python train.py --num_hidden_layers=9 --hidden_size=320 --n_experts=16 --experts_per_token=1 --d_expert=672 --d_shared_expert=0 --hidden_act="swiglu" --moe_layers=[0, 1, 2, 3, 4, 5, 6, 7, 8] --router_score="sigmoid" --normalize_top_k=false --routed_scale=2.0 --balance_loss=0.0016 --balance_bias=true --router_bias=true --scale_expert_input=true --init_std_router=0.0126 --lr_router=0.0017 --vocab_size=16384 --norm="rmsnorm" --norm_eps=1e-06 --tie_word_embeddings=false --optimizer="adamw" --learning_rate=0.00203 --beta1=0.9 --beta2=0.95 --max_grad_norm=0.5 --batch_tokens=262144 --max_seq_len=256 --train_tokens=696900000 --max_steps=2659 --dataset="wikipedia_en"
Below are experts of layer 4 (counted from 0) of a mixture-of-experts language model. Rows are named gate (a neuron's input weights, with its number), up (a neuron's input weights, with its number) and show model dimensions 160-239. Each number is 128 + 24 x the weight over its row's rms, rounded and kept within 0 to 255.
Before each expert's rows: "comes after" lists some tokens at least twice as common just before its tokens as in all text. This comes from a sample of Wikipedia text that the model never trained on. Tokens count by the router's weight.

# expert 7
comes after: "the ", "The ", "a ", "its ", "his ", "United "
gate0 [103 107 129 155 178 112 131  88 106 146 116 136 147 118  85 114  85 142 112 177 104 178 135 113 136  98 124  63  82 157 141 149 144  85 129 135 136 113 143 153 106 107 166 136 138 149 105 194  66 173 110 149  93 107 151 135 108 150  92 115 119 113  88 114 124 146 154 119 151 148 154 115 185 117 190 127  94 124 164 136]
up0 [103 111 115 152 176 153 150 146 149 118 153 142 166 129 116  97  86 153 130 172 153 122  88 123 134 117 121 104 129 144 142 152 106 111  63 134 167 119 147 180 143  99 121 101 101 133 138 110 153  83 146  93 112 136 141  89 146 152 113 101  89 121 111 134 138  96 107  84 125  93 142 147 118 150 132 123 100 106 129 152]
gate1 [152  92  99 154 161 112  97 103 119 144 135 104  83 131 101 141 149  99 145 162 146  98 164 120 170 156  92 151 144 175 130 100 146 108 153 128 150 132 144 146 163 157 122 116  99 113 112 158 112 123 110  66  92  89 148 138  94 120 122 138  86 137 153  84  96 121 115 168 129 112 146 129  83 108 105 110 134 148 130 129]
up1 [131 183 163 123 102 132 146 126 129 101 100 162  97 120 154 119 115 122 103  72 126 113 107 117 129 144 142 110 114 135 143 113 113 148 129 109 123 151 104  81  90  98 117 112 142 110 125 104  94 163 132 161 131 100 138 105 121 146 145 111 164 169 152 149 110 102 129 109 131 132 154 113 145 129 136 128 123 150  49 131]
gate2 [147 143 112 129 110 110 161 158 117 147 134 167 127 123 129 138  94 129 105 130 149  85 156 138  96 133 114 134 134 126 106 145 142 116 109 138  99 124 112  94 109 125 147 132 133 117 151 112 136  85 122 101  90 118 163 108 114 107 158 121 133 129 104  84 136 153  84 112  63 113 120 102 157 131 119 146 155 110 128  95]
up2 [104 181 133 109 101 142  78  88 146 130  77 165 131 137 118 148 126 128 140 137 128 138  98 112 120 110 176 113 107 120 106 141  98 139 146 151 127 135 108 110 133 120  86 119 135 145 151 101 130 124 108 102  99 137 141 138 139 117 166 142 141 124 111  84 129  96 168 128  94 133 151 137 121 101 121 113 128  93 158 120]
gate3 [108  61 125 146 109 164  87 132 116 135  79 123 130 123 134 123  75 163 168 125  95 158 118  87 129 126 130 120 133 104 124 133 160 145 167  98 152 107 128 129 134 128 157 138 160  93 146  95 144 120 132  74 151 104 142  77 100 123 120 146 129 116  77 161 117 100 141 109  99 123 120 157 129 145 121  98  85  88 145 120]
up3 [138 155 138  88 134 121 122  77 103 146 136 116  96 100 148 160 162 105 190 136 162 115 127 125 140 183 137 142 143 139 147 128 107 126 158 129 169 128 151 132 121 159 135 123 122 137 156 127 147 106 130 150 170 155  86 143 114 102 131 163 113 134  93  92 142 162 102 131 131 163 130 115 130 126 138 122 126 121  98 101]
gate4 [160 115 156 140 125  99 151 124 115 131 164 119 106 120 170 128  72  89 122 169 138 126 102 134 126 100  81 121 157 108 110 162  92 118 177 107 127 115 140 120 109 161 151 117 144 113 113 143 152 119 166 167 146 133  89 115 148  95 133 156 144 133 133 112  84 108 126 134 100  99 119 105 123 116  99  69 124 133  98 179]
up4 [172 109 101 113 137 162 154 134 123 163 130 131 121  93 150  84 118 128 110 160 153 164 117 152 143  94  86 156 134 132 134 130 140 130 177 120 107 165 159 115 177 124 165 112 151 108 123 158  72  92 170 147 113 137  76 112 131 146 113 130 123 156 172  91 124 139 118 121 145 129  74 169 141 113 154 142 133  86 109  96]
gate5 [161 117 150 145 148 137 160  87 166 144  98 118 140 138 122 144  61 132 148 141 127 106 124 148 117 144  74  97 125 106 124 143 124 157 105 131 144 148 130 162 110 113 151 146  91 112 100 109 127 109 101 113 126  92  79 100 144 115 155 103  95 102 106 113 108 104  97 148 102 148 137 131 113 137 152 124 173 163 113 136]
up5 [129  87 130  92 137 138  92 120 118 128 128  99 147 144 134 126 122 104 129 131  95 118  85 108 163 161 116 159 124 143 122 176 128 117 151 120 186 118 103  94 141 175 110  88 185 149 131 135 154 133 144 127 108  93 137 200  89 123 120 153 161  99 128 158 148 100 135  92  95 158 129 132 140 123 127 103 149 144 151  90]
gate6 [105  82 111 102 124 120 118 134 119  85 145 146 142 135 126 148 139  88 169 142 123 122 142 112 149 129 139  98  99  78  80 101 149  92 116 156 114 119 117 114 126 138 144 128 134 148 176 137 126 162 130 149 133 124 103 122 138 134 185  70 124 125 101 173 131 123 141 162 160 122  97 140 123 111 131 101 101 134 123 115]
up6 [106 104 123 126 107 141 169 130 137 121  95 119 164 155 135 113 171 133 116  89 145  80  78 103 154 121 144 110 111 135 120 157 110 148 160 128  97 153 122 144 136 163  79 157 130  81 179 111  96 164 142 149 158 159 126  98  89 108 165 138 168 116 102 144 127 163 109 132 174 130 130 114 118 113 109  52 137 112  93 136]
gate7 [125 106 145 117 152 100 153 109  97 169 141 208 124 126 138 124 104  70  96 136 124 158 121 110 139 144 145 138 142 101 142 104 101 172  87 152 100 139 143 129 126 132 128 152 160  93  75 105 127 145 119 103 147 119 129 132 114 148 106 141 146 127 116 120 137  98 125 137 130  99 144 104 153 156 131 176 128 134 131 122]
up7 [105 128 120  89 120 111 147 121 120  92  89 144 124  83 118  83  97 123 121 111  98 123 102 127 166 130 109 140  80 130 140  97 116 134 143 130 119  80 127 146 148 103  86 107 100 124  95 123 134 143 153 147 135  81 122 108 123 126  53 118 138 135 133 121 106 118 140 163 129 129 137 120 103 113 135 145 148 141 146 103]
gate8 [ 88 145 153 148  93  90 127 120 123 145 116 168 158 150 164 108 133 149  90 111 127 140 104 120 151  99 112 139 140 115 109 138 105 142 132 112 132  99 113 131  80 126  82 118 138 112  89 116 176 148 126 132 144 133 105  95 122 140 136 175 117 107 127 101 111 101 134 119 140 124 140 121 129 141 134 114 121 121 132 135]
up8 [102 127 127 155 125 115 110 119 153 134 134  80 132  96 124 131 121 163 151 138 121 117 121 129 121 158 139 127 100 160 117 127 136 128 143  86 129 154 129  92 145 123 116 141 120 101 157 128 133 123 111  93 105 119 116 164 103 126 101 118  73 109 117  88 101 144 130  79  71 113  90 141 142 156 117 125 117 103 105  94]
gate9 [158 116 143 137 125 142 140 118 152 144 131 153 120 134 125 143 152  99 124 106 146 177 150 131 127 138 126 135 124 154 140 139 125 145 101 157 127 130 135 129 130 133 170 176 121  97 109 122 116 121  93 123 140 175 142 170 146 158  93 130 120  90  87 123 140 124 164 151 119 142  77  95 148  97 160 164 128 139 135 137]
up9 [151  88 160 166 129 153 119 124 128 108  91 116 159 105 167 156 111 118 124 145 109 174 153 152 113 125  95 158 127 132 135 156 128 119 141  92 119 191 124 101 151 148 153 156 169  98 132 139 155 105 113  73 136 117 126 164 130  88  96 133 121 130 132 112 124 156 144 135 163 178 124 136 151  93 147 136 141 119 124 121]
gate10 [ 83 118  93  99 166 122 127 156  94 123 152 124 157 128 146 106 139 153 137 138 115 133 137 177 149 122  95 138 131 139 129 153 142  98 122 105 123 124 145 142 141 168 123 119 144 130 105 113 117 147 165 140 119 108 107 153 144 108 124 113 159  85  68 132 137 132 145 150 106 117 132 112 138 127 156 160 105 127 124 124]
up10 [111 126 107 157 125 125 140 140 157 169 150 140 132 141 146 117 128 137  88  92 164 133 173  89 134 125 132 129 136  98 132  94 125 135 155 147 112  66 140 120 129  96 122 153 117 154 135 141 119 124 122 103 122 133 141 139  98  97 135 122  98 135 162  95  69  88 136  87 153 102 145 139 159 127 105  63 143 102 151 100]
gate11 [142 110 122 127 122  88 146  97 106 130 114 131 161 153 119 123 119 168 101 114 149  87 113  92 111 150 110 136 116 173 125 111 101 129  90 138 111 127 151 137 155  96 136 125 107 150 143 135 136 176 118  68 135 118 139 133 145 128  78  85  97 121  92  89 126 127 102 123 114 122 148 120 144 164 130 137 127 126 129 130]
up11 [150 133 117 166 115  74 131 100  95 148 127 124 112 144  99 113 139 159 137  96 175 172 160 141 124 114  78 128 146 130 135 133 114 111 147 132 137 132  97 149 148 140  81 130 104 107 140 145 123 137  95 187 105 177 146 128 139 123 163 118 156  88 128 118 117 137 106  80 143 129 146 148 133 106 129  92  95 139 129 163]
gate12 [159 127 131 138  97 147  87 127 118 136 144  96 120 138  90 166 144 138 143 131  95 118  80 129 100 177 136  98 110 120 101  89 131 117 133 137 150 125 184  93 119 157 150 145 111 165 124  98 136  92 127 163 160 102 122 149 172 130 160 133 172 147 146 153 134  97 143 105 150 118 106  87  83 133 115 105  75 178 141 109]
up12 [158 191 105 120 104 164 116 112 139 120 144 126 122 110 124 170 147 128 128 118  89  96 112 123 128 136 152 102 121 121 144 140 148 104 146 123 117 129 108 134 140 154 131 164 125 148 127  67 134 129  89 161 137  87  77 118 117 117 120 152 126 145 145 197 158 102 127 125 183 130 107 114  67 146  94 132 111 159 126 129]

# expert 12
comes after: "of ", "for ", "to ", "on ", "with ", "by "
gate0 [162 166 141 131 125 139 108  83 147 121 111 136 105  98 126 201 109 133 127 179 117 130 128 159 119  99  98 155 109 103 125 158  88 110  96 105 150 130  86 101 139 110 105 116 138 148  87 128 163 156 205 119 152 139 159 140 120 145 138 153  89 114 157 154 163 117 105  86 138 107 102 134 133 123 163 148  84 100 115 115]
up0 [131 141 159 157 133 154 113  62 147 132 125 133 119 132 107 165 135 141 134 155 130 128 141 143 110 132 120 137 175 140 115 136 100 157 111 120 149 111 111 123 128 145 146 116 124 141 165 147 136 108 115 163 140 122 174 121 157 169  95 134 101 113 141 104 144 120 131 113 165 137  93 112 125 151  99 165 103 120 110 162]
gate1 [135 120 105 128  89 135 133 131  91 122  94 136  98 139 127 133 184 137 117 106 134 166  80 102 148 150 131 141 131 106 118 116 188 150 136 112 130 137 147 129  74 118  50 142 113 137 175 133  95 174 132 153 146  90 111  99 132 128 122 114 127 103 129 133 116 129 123 102 134 161  90 106  88 100 125 110 156 134  76 126]
up1 [151 123 140 122  98 115 118 141 123  82 120 149  91 110 158 129 190 172 121  87 165 124 100 136 158 151  82 137 105 140 141 109 137  88 138 107 126 157 114  92 129 110  84 161  87 114 136 148 135 146  88 158 127 112 106 130 116 153  92 133  94 124  81 137 110 125 158 153 106 187 127 122 155  88 120 137 160 125 144 172]
gate2 [131 106 105 149 152 119 137 100 131 131 148 103  93 126 130 163 175 137 133 128 101 113 126 107 141 132 130 157 113 138 126 110 160 135 135 131 114  99 151 162 129 152 116 103 152 110 139 127  93 159 110 119  93  98 110 130 160 189 107 109 108 109 152 128  99 109 159 118 125 111  86  58 134 141 133 117  85 130 140  91]
up2 [172 110 142  89 106  80 108 154 136 101 127 135 147 154 131 109 115 103 106  95 136 114 129 142 128 119 147  62 107  92 116 141 118 140 123 135 140 114 117 142 164  89 161 119 121 142 148 128 129 140 107 161 126 106 127 126 114 138 141 127 122 109 128 126 169 112 135 106 115 123 154 124 145 145 106 112 113 149  96 130]
gate3 [147 140  62 121 136 117 105 137 157 134 129 108 143 104 177 147 133 153 144  80 115 153 129  89 127  99 169 125 100 159 121  86 134 110 140 146 127 150  90 133 151 130  90 142 116 112 118 170 137 132 159  79 112 162 147 119 152 146 127 147  96 149 114  97 187 131 119 143 126 110 152 103 121 176 119 112 129  86 117 111]
up3 [124 158  89 137 158 130 144 160 152 128 107 113 145 111 133 110 102 122 107 118 104 154 165 148 154 113 139 116  94 146 115 135 133  88  57 115 162 128 121 119 116 118 130 128 113 125 106 111 106 154 144 112 126 129 145 158 138 102 106 154 138 168  92 116 120 125 153 129  96 125  94 171 120 119 146 142 142 135 113 122]
gate4 [102  81 122  54 107 120 135 143 170 109 117 111 125 133 140 118 129  92 154  59 106 105  93 141 121 144 174  61 178 129 132  63 116 129 118 151  99 192 131 126  97 134 130 132 165 170 116 137 161  56 113 118 124 163 129 177 142 135 140  99 135 152 120 147 153 110 156 126  94 139 154 100 115 115 135 139 109 167 107 104]
up4 [131 149 153  91 103 123 131 155 134 135 128 109 119 126 165 112 135 151 114 103  87 135 131 114 116 168 121  93 135 111 100 126 140 132 148 152 120 137 104 138 123  96  99 124 176 132 130 146  94 119 170 101 121 109 165 134 112  95 138 131 127 131 109 139 125 139 163 102 102 136  95 118 113 122 131 136 126 138 150 130]
gate5 [ 99 141 154 146 126 132 125 172 156 153 137  68 124 111 145  85 133 143  99 143 121 123 163 114 113  83 133  95  97 141 126 160 157 150 117 105 121 109  98 131 141 123 121 116 165 121 117 143 118 141 145 118 112 126 174 100 135 149  94 127 101 138 112 100  86 116 105  83 163  96 104  94 129 145 105 104 154 116 144  84]
up5 [152 150 140  77 135 145 100 132 100 121 127 194  79 128 125 131  99 154 137 132 125 127 126 150 159 143 162 105 151  82 148 151 120 170 119 141 136  99 157  99 140 104 206 109 129 158 110 169 130 123 169 160 125 112 128 147 117 101 167 124 134 132 101 122 186 131 128 127 134 133 144 132 147 118 131 110 103 120 115 185]
gate6 [133 112 140  80  89 109 131 115 140 140 119 147  74 149 135 140  99 115 112 115 125 135 151 130 147 100 132 153 153 102 128  82 128 126  96 152 151 105 114 116 118 122 160 147 103 171  97 128 132 127 103 111 118 171 172 112 158 134 148 174 136 132 112 137 160 130 148 131 132 110 137 166 155 121 148 158 142 130 181 165]
up6 [118 123 139 133 120 105 148 163 174 126  84 153 118 106 136 145 142 147 156  71 100 104 146 137 152 156 158 128 146 139 107 163 173  99 131 113 119 122 121 143 151 144  92 128 118 102 134 129  98 126  87 143 151 122  88 110 108 124 158 133 120 106 106 139 144 146 123 103 103 108 105 100  87 151 112  95 126 172 149 140]
gate7 [103 125 177 105 154 111 144 140 140 135 126 149  99 129 158  95 138 132 115 108 124  86 107 131 111 137 140 150 115 143 135 135 114 139 118 122 146 119 113 105 135 127 155 126 150 112 107 105 101 172  94 142 103 118 145 128 142 122 126  90 110 139 130 173 133 128 134 122 110 149 106 177 114 103 170 136 129 127 112 127]
up7 [107 166 157 149 168 113 102  78 134 116 115 112 130 131 124  82  95 120 157 186  95 166 110 124 144 136 170  76 139 131 147 101 116 115 106  99 107 130 128 150 117 129 137 184 102 130 130 126 153 129 101 148 143 134 159 160 130 109 112 122  79  92 132 104 136  93 165 135 147  89 112  78 108 133 142  99 157 126 125 136]
gate8 [175 151 116 119 127 127 141 109 102 124  90 102 157 134 122 132  97  89 149 135  86 147 130 136  92 134 112 123 139 142  78 128 150 112 124 139 129 119 103 171 127 133 141 127 141 202 121 147 136 150 124 108  63 156 119 105 119 110 165  77 166 160 186  90 116 125 145 134 102  82 176 145 162 139 116 125 130 116 116 139]
up8 [106 164 149 117 115 101 111 165 115 142  91 121 163 138 105 121 116 150 167 151 122 140 117 112 132 120 153 111 120  99 151  94 115 159 143 128 124  48 138 125 149 149 129 163 116 123 143 141 114 108 101 136 128 134  94 150  67 150 129 140 146 122 144 109  79 134 145 105 149  98 162 119 126 137 152 146  92 185  97 137]
gate9 [127 116  72  81 160  96 188 160 135 122 136 153 127  99 176 104 112 156  99 136 103 136 104 118 143 158  91 137 134 129 130 137 163 107  88  97 117 101 128 155 148 159 134 119 128 135 126 105 150 154 124 143 163 161 114 145 119 148 133 136 122 127 103 126 121 133 125 107 124 134 160  93 143 107 146 110 153  96 144 114]
up9 [143 105 127 142 131 102 157 101 100 113 136 139 120 114 152  94 123 146 105 150 152 118 158 135 106 168 124 151 110 114 142 109 151 146 172  97 116 102 126 134 124 130 136 126 125 145 163 106 131 191 166 111 154 135 104 111 127 142 110 133  90 127 134  92 120 141 141 187 179 157 185 200 114  93 155 154 134  87 136 119]
gate10 [166 122 109  97  95 192 147 145 113 107 142 143 129 138 129 111 156 148 130 134 126 127 111 111  96 102  90 138 107  73 121 170  93 163 155 120 131 130 171 135  89  96 160 118 100 111 100 156 138 147 142 127  75 120 132 155  69 124 121 107 157 129 131  95 123 103  78 104  85 107 140 129 114 142 131 148 113 107 119 179]
up10 [153 153 140  81  87 123 148 114 106 123 137 142 127 151 110 166 122  99 120  69 163  93 108 138 104 132 111 125 124  96 127 132 145 148  89 153  78 140 160 125 122 136 136  95 143 158 148 123 123 124 125 136 139 120 124 141 142 109 142 130 119 134 155 108 120 148 105 135  94 183 119  93 165 131 144 119 141  98  93 137]
gate11 [110 153 127  94 109 149 153  85 111  94 144 156  58 140  79 119 113  84  85  94 140 186 150 114 156 161  90 121  97 139 155 147 160 158  78 123 123 165 103 161 144 108 137 123 134 145 110 124 139 153 139 131 121 125  96 118 137 113 142 134 149  46 145 167 109 115 100 125 118 141  88 104  74 134 136  96  93 120 102 133]
up11 [109 136 133 114  87 143 109 127 127 160 143  80  85 121  85 119 131 150 134 110 120 117 119 126 140 133 118 141  73 131 148 122 128 149 112 132 139 148 147 152 131 105 132 137 169 115  78  58 127 152 154 128 129 158 153 141 160 108 102 154 131  88 128 153 134 164 154 136 167 136 127 122  90 147 147 132 123 129 136 141]
gate12 [ 88 117 114 120 158 134 125 115 171 130 154 132 132 138 127 169  79 108 115 143 106 113 124 115 125 160 145 132 165 134 135 149 150  97 164 138 144  85 133  99 105 117 176 111 167 144 146 148  98  95 139 150  98  80 143 122 135 115 122 132 103 149  80 124 127 126 135 139 120 101 118 141 118 124 105 111 137 104 130 172]
up12 [123 113 121 143  98 162 118 136 193 137 153 132 167 142 143 172 118 103 132 175 109 160 153 133 128 122 119 145 137  95 145 146 105 154 136 123 116 151 122 118 127  86 103 134 158 103 134 138 145 140 124 113 136 125 133 136 116 118 143 169 131 126 100 129  99 145 159 122 164 119 103  95 134 106  97 195 111 132  88 145]

# expert 8
comes after: ".", "==", "|", "===", "s", "ed"
gate0 [ 84 136 122 137 110 155 162  66  97 103  96  87 137 123 101 120 117 106 111 122  97 134 130 139 152 117 143 102  95 144 118 133 177 124 107 148  80 125 156 101 155 155  97  92  96  95 131 102 107  96 123 125 114 141 121 156 150 142 131 126 119 105 133 124 169 122 133 121 120 113 111 137 132 124 102 135 166 158 164 129]
up0 [111 128 115 161 166 161 138 117 105 115 147 124 117 146  97 128  99 135 118 182 157 141 141 152 116  95 115 101 160 163 133 126 155 139 120 119 113 123 130 113 132 138 130  86 156 115 154 116 141 127 118 125 149 157 145  88 131  91 146 140 119 128 119 122 126 129 121  74  90 131  75 103 138 147 146  59 113 155 118 129]
gate1 [ 95 100  94 101 139  89 117 159 135 138 149 160 135 176 135 143 137 173 138 131 104  71 123 120 142  87 127  98  94  86 114 128 149  95 144  76 128 153  91 122 136 138 110 138 131 125 127 151 165 105 128  82  94 134 149 136 146 118 173 122 121 135 118 126 116 145  89  90  97 149  87 163  96 162 142 111 101 143 116 108]
up1 [152 118 187  95 119 130 101 158 119 129 126 145 106 108  90  79 145 114 157 148 101 120 134 142 121 108 122 102  86 131 143 117 131 137 152 136 114 160 116 116 147 115 145 155 175 125 115 124  95 110 145 135 134 119 147 118 140 135 136 168 127 110 137 120 148 123 134 178 127 138  95 135 135  98 115 109 140 167 116 126]
gate2 [125 128  53 123 109 151 126 130 181 148 111 134 131 137 103 118 106 131 162  87 148 136 136 129 132 148 117 117 134 118 122 102 124 120  94 132 128 110 131 146 115 130 130 133 136 117 139 139 138 110 144 105 147 139 112 118 138 137 140  79 123 121 142  92 150 109 101 139 143 137 112 107 152 149 175 143 117 143 112 141]
up2 [155 124 115 145 125 124 140 170 110 101 115 119 116 145 123 154 105  93 140 144 143 118 101  99 133 102 126 114 154 160 105 151  91 139 135 119 122 118  94  95 143 113 116  96 139 116 169 143 161 127 155 135 164 106 125 133 122 148 125  88  85 145  90 124 120 109 138 125 125 142 108 105 169 106 130 158  77 106 117 120]
gate3 [173 128  51 145 124 165 138 116  74 153 150 145 106 143  78 118 115 123 117 112 113 118 126 134 131 109 116 157 119 126 119 116  75 163 142  80 165 138 138 133 116 148 152 155 175  91 113 125 142 101  91 163 149 117 126 146 113 150 105 121 118 122 141 157 131 128 143 138 149 158 140 162 130 152 115 148 137 187 113 156]
up3 [165 107 140 149  85 125 136 145 126 105 128 102 128 172 125 101 114 136 130 128 152 159 126 144 111 140 101 171 108  71 127 106 131 132 136 205 108  98 197 101 122 152 127 148 133 158 127 122 169 123  99 122 146 114 102 158 186 131 127 106 108 101  95 107 136 150 101 111 116 135 133  86 137 139 149 124 106  90 128  72]
gate4 [102 177 129 130 128 124  99 123 104 141 109 115 133 122 132 118 138 128 135 105 109 140 124 134 104 121  89 102 127 130 126 134 143 166  80 124 110 141 116 110  93 120 151 113 141 102 135 122 118 117 155 156 103  91  94 168 156 167  94 144 112 102 152 122 188 132 125 153 139 135  91 134 117 150 129 118 121 131 167 168]
up4 [176 101 112 119 106 135 161 135 129 106 104 153 153 103 110 130  98 104 136 124 135 143 111 121 157 104 116 131 136 133 139 163 165 102 123 121 101 125 203 133 146 109 142 101 121 119 153 130 103 119 140  81 105 127  88 104  81  99 104 138 123 113 113 149 115 127 104 121 160 147 120  82 153 153 127 138 142 137 155 131]
gate5 [127 130  86 139 144 100 127 103 137 145 155 133 110 154 168 150 105  76 148 104 164 152 135 125 137  94 127 120 164 126 156 135 195  72 150 164  96 105 181 136  97 141 149  97 156 113 121 128 161 143 121 150 109 134 140 123 126 136 134 124 100 116 170 110 119 149 158 127 118 128 100  89 169 107 138 115 139 163 153  94]
up5 [ 86 148 113 117 139 153 195 121 155  82 141 143  88 133 158 114 148 118 139 112 131 106 159 138  96 117 111 154  91 158 106  98 150 133  85 140 167 110 101 140  94 143 123 125 137 138 123 124 154 122 115 115 128 120 148 102 110 145 118 106 122 137 128 111 160 138 137 103 209 141 130 143 141 175 160 108 116 138 104 105]
gate6 [113 118  72 135 153 111  84 145  87 132 141  95 112 115 165 142 154 111 123 123 120 181 145  95 100 119 145 134 135 130 127 109 126 131 121 157 113 135 135 125 141 120 198 128 105  75 146 129 119 115 168 136 134  78 163 115 139 126  73 135 111 127 101 118 137 133 158 138 133 101 156 138 119 145 121 132 102 149 129 135]
up6 [ 80 105 140 150 143 124 137 142 136 169 136 160 124 147 127 131 126 129 153 128 144 104 156 123 139 128 152 126 120 149 131 130 185 108 117 103 155 137  92 145 115 106 124 132 159  94  87 154  86  88  90 130  55  89 133 153 124 138 120 123 149 141 109 138  92 124 170 122 117  97  77 104 141 110 115 121 147 122 120  73]
gate7 [109 119 116 101 155 147 111 128 109 162 149 153 193 139 130 137  95 111 154 142  98 136 127 121 150 119 118 162 155 154 133 160 128 120 151 120 127 133 123 152 155 155  81 124 137  94 140 132 153 140 130  99 113 129 101 148 144 131 101 149 170 116 112 123  89 136 137  95  73 159 137 104 144 132 119 139 102 100 170 105]
up7 [132 148  91 125 143 130  85 110 152 141 161  75 150 132 155 161 144 159 148 110 125 155 127  84 106 141 107  75 142 112 105 140  91 125 110 128 164 114 109 127 163 137 118 150 146 122 112  94 112 123 144 136 101 163 170 138 115 118  98 108 116  99 131 130 130 116 105 128 150 104 156 109 103 113 120 129 140 114 125 140]
gate8 [149 167 102 128  85 106 164 185 125 119 112 140 109 138  90  68 141 105 109 108 154 138 129 153 119 106 116 129 130 163 122 150 129 140 133 120 122 139 137 148 125 137  93 115 103 139 104 131 139 113 106  96 129 173 124 109 144  98 119 101 176 105 132 137 123 146 168 111 119 125 113 124 164 148 101 141 131 182 150  51]
up8 [121 154  97 169 170 120 106 139 168 106 100 142 152  93 107 147  98 113 150 133 134 142 110 141 135 116 154 113 104 114  92  91 175  83 141 125 155 193 162 127 149 131 125 147 135 123 119 142 102 126 136 138 109 140 135  77 111 167 118 180 111 118 111 134 123 104 177 165 130  92 152 118 164  87 135 140 114  84 132 162]
gate9 [115 134  78 107 129 107 135 122 129  95 149 159 142  96 157 108 105 105 127 137 108 129 143 100 157 171 109 136  99 129 130 147 134 135 145 154 179 109 130 152 217 126 126 109 148 130 117 126 179 130  98 119 142 109 143 129 156 147 172 150  91 160 147 132 110  96 113  87 111 124 177 165 139  76 134 102 122 119  84 181]
up9 [119 117 123 131 159 122 156 128  89  99 175 160 118 159 111 152 107 128 160 175 117 149 126 126 143 183 169 153 102  70 148 133  98 143 114  83 131  94 109 108 108 128 124  86 145 145 114 113 119 144 122 103  92 148 120 164 145 137 102 132 157 100 122 149  89 138  88 110 145 110 102  82  83 130 149 134 154 108 105 117]
gate10 [141 120 128 135 137 159 139 131 132 143 203 146 121 157 132 120 136 112 102 115 147 150 118 124 140 108 110 140 119 117 146 118 153 116 164 170 136 111 164 149 125 125 139 121 144 118 128 174 156 161 132 102 107  97 108 169 121 106 138 133 134  89 129 133 114 118 142 131 165 161 112 162 169  92 113 158  96 172 120 125]
up10 [ 92 131 184  99 121 109 113 145 131 148 103 134 127 112 146 146 141 136 154 122 104 103 122 131 154 148 139 132 146 128 155  96 149  96 133 133 126 121 141  98 121 156  94 130 119 107 127 101 116  95 100 132 135 100 177 124 109 155  88 132 140 133 111 114 111 140 109  97  92 131 131 140 134 148 112 100 114 150 115 121]
gate11 [122 154 129  98 136 119 185 140 108 124 119 106 186 154 122 142  96  96 187  95  76  75 137 131  88  80 157 109 149 122 123 157 135 146 114 152 134 122 151 141  89 139 116 124 126 120 117 158 105  79 116 188 162 100 163 112  93 144 122 113 126 108 111 150 122 124 162 102 129 141 122 175 133 109 126 111 105 168 131 100]
up11 [154 138 127 177 123 171 142 152 121  84 137 111 119 103  89 142 144 187 175 157 113 103 127 130  89 109 106 163 105 135 150 121 129 155 141 129 110  85 129 172 135  84 110  88  95 108  94  97 100 134 155 113 151 132 124 113 134 152 121  84 119 149 144 111 139 133 145  99  98 131 103 140 106 133 145 117 114 103 112 164]
gate12 [181 148 146  94 157 118 122 157 120 127 103 122 130 118 142 148 155 148 136 159 132 140 148 145 126 105 154 143 136 156 137 125 124 142 116 104  91  98 124 143 157 137 107 155 140 133 135 131 103 130  86  91 121 116 111 144 121 207 123 157 125 149 124 162 137 115  93 132 116 136 137 103 153 110 122 145 121 140 140 119]
up12 [ 90 116 116 117  61 149 124 116 116 117  93 140 102 108 103 116 127 179 100 101 128 113 140 147 120 171 136 106 114 146 138 130 132 112 157 192 136 137 116 156 108  93 151 125 169 144 128 134  91  84 113 193 135 116 110 124 103 136 150 122 130 125 148 156 136 135 104  94 124  82 106  93  97 154 151 129 125 143 108 113]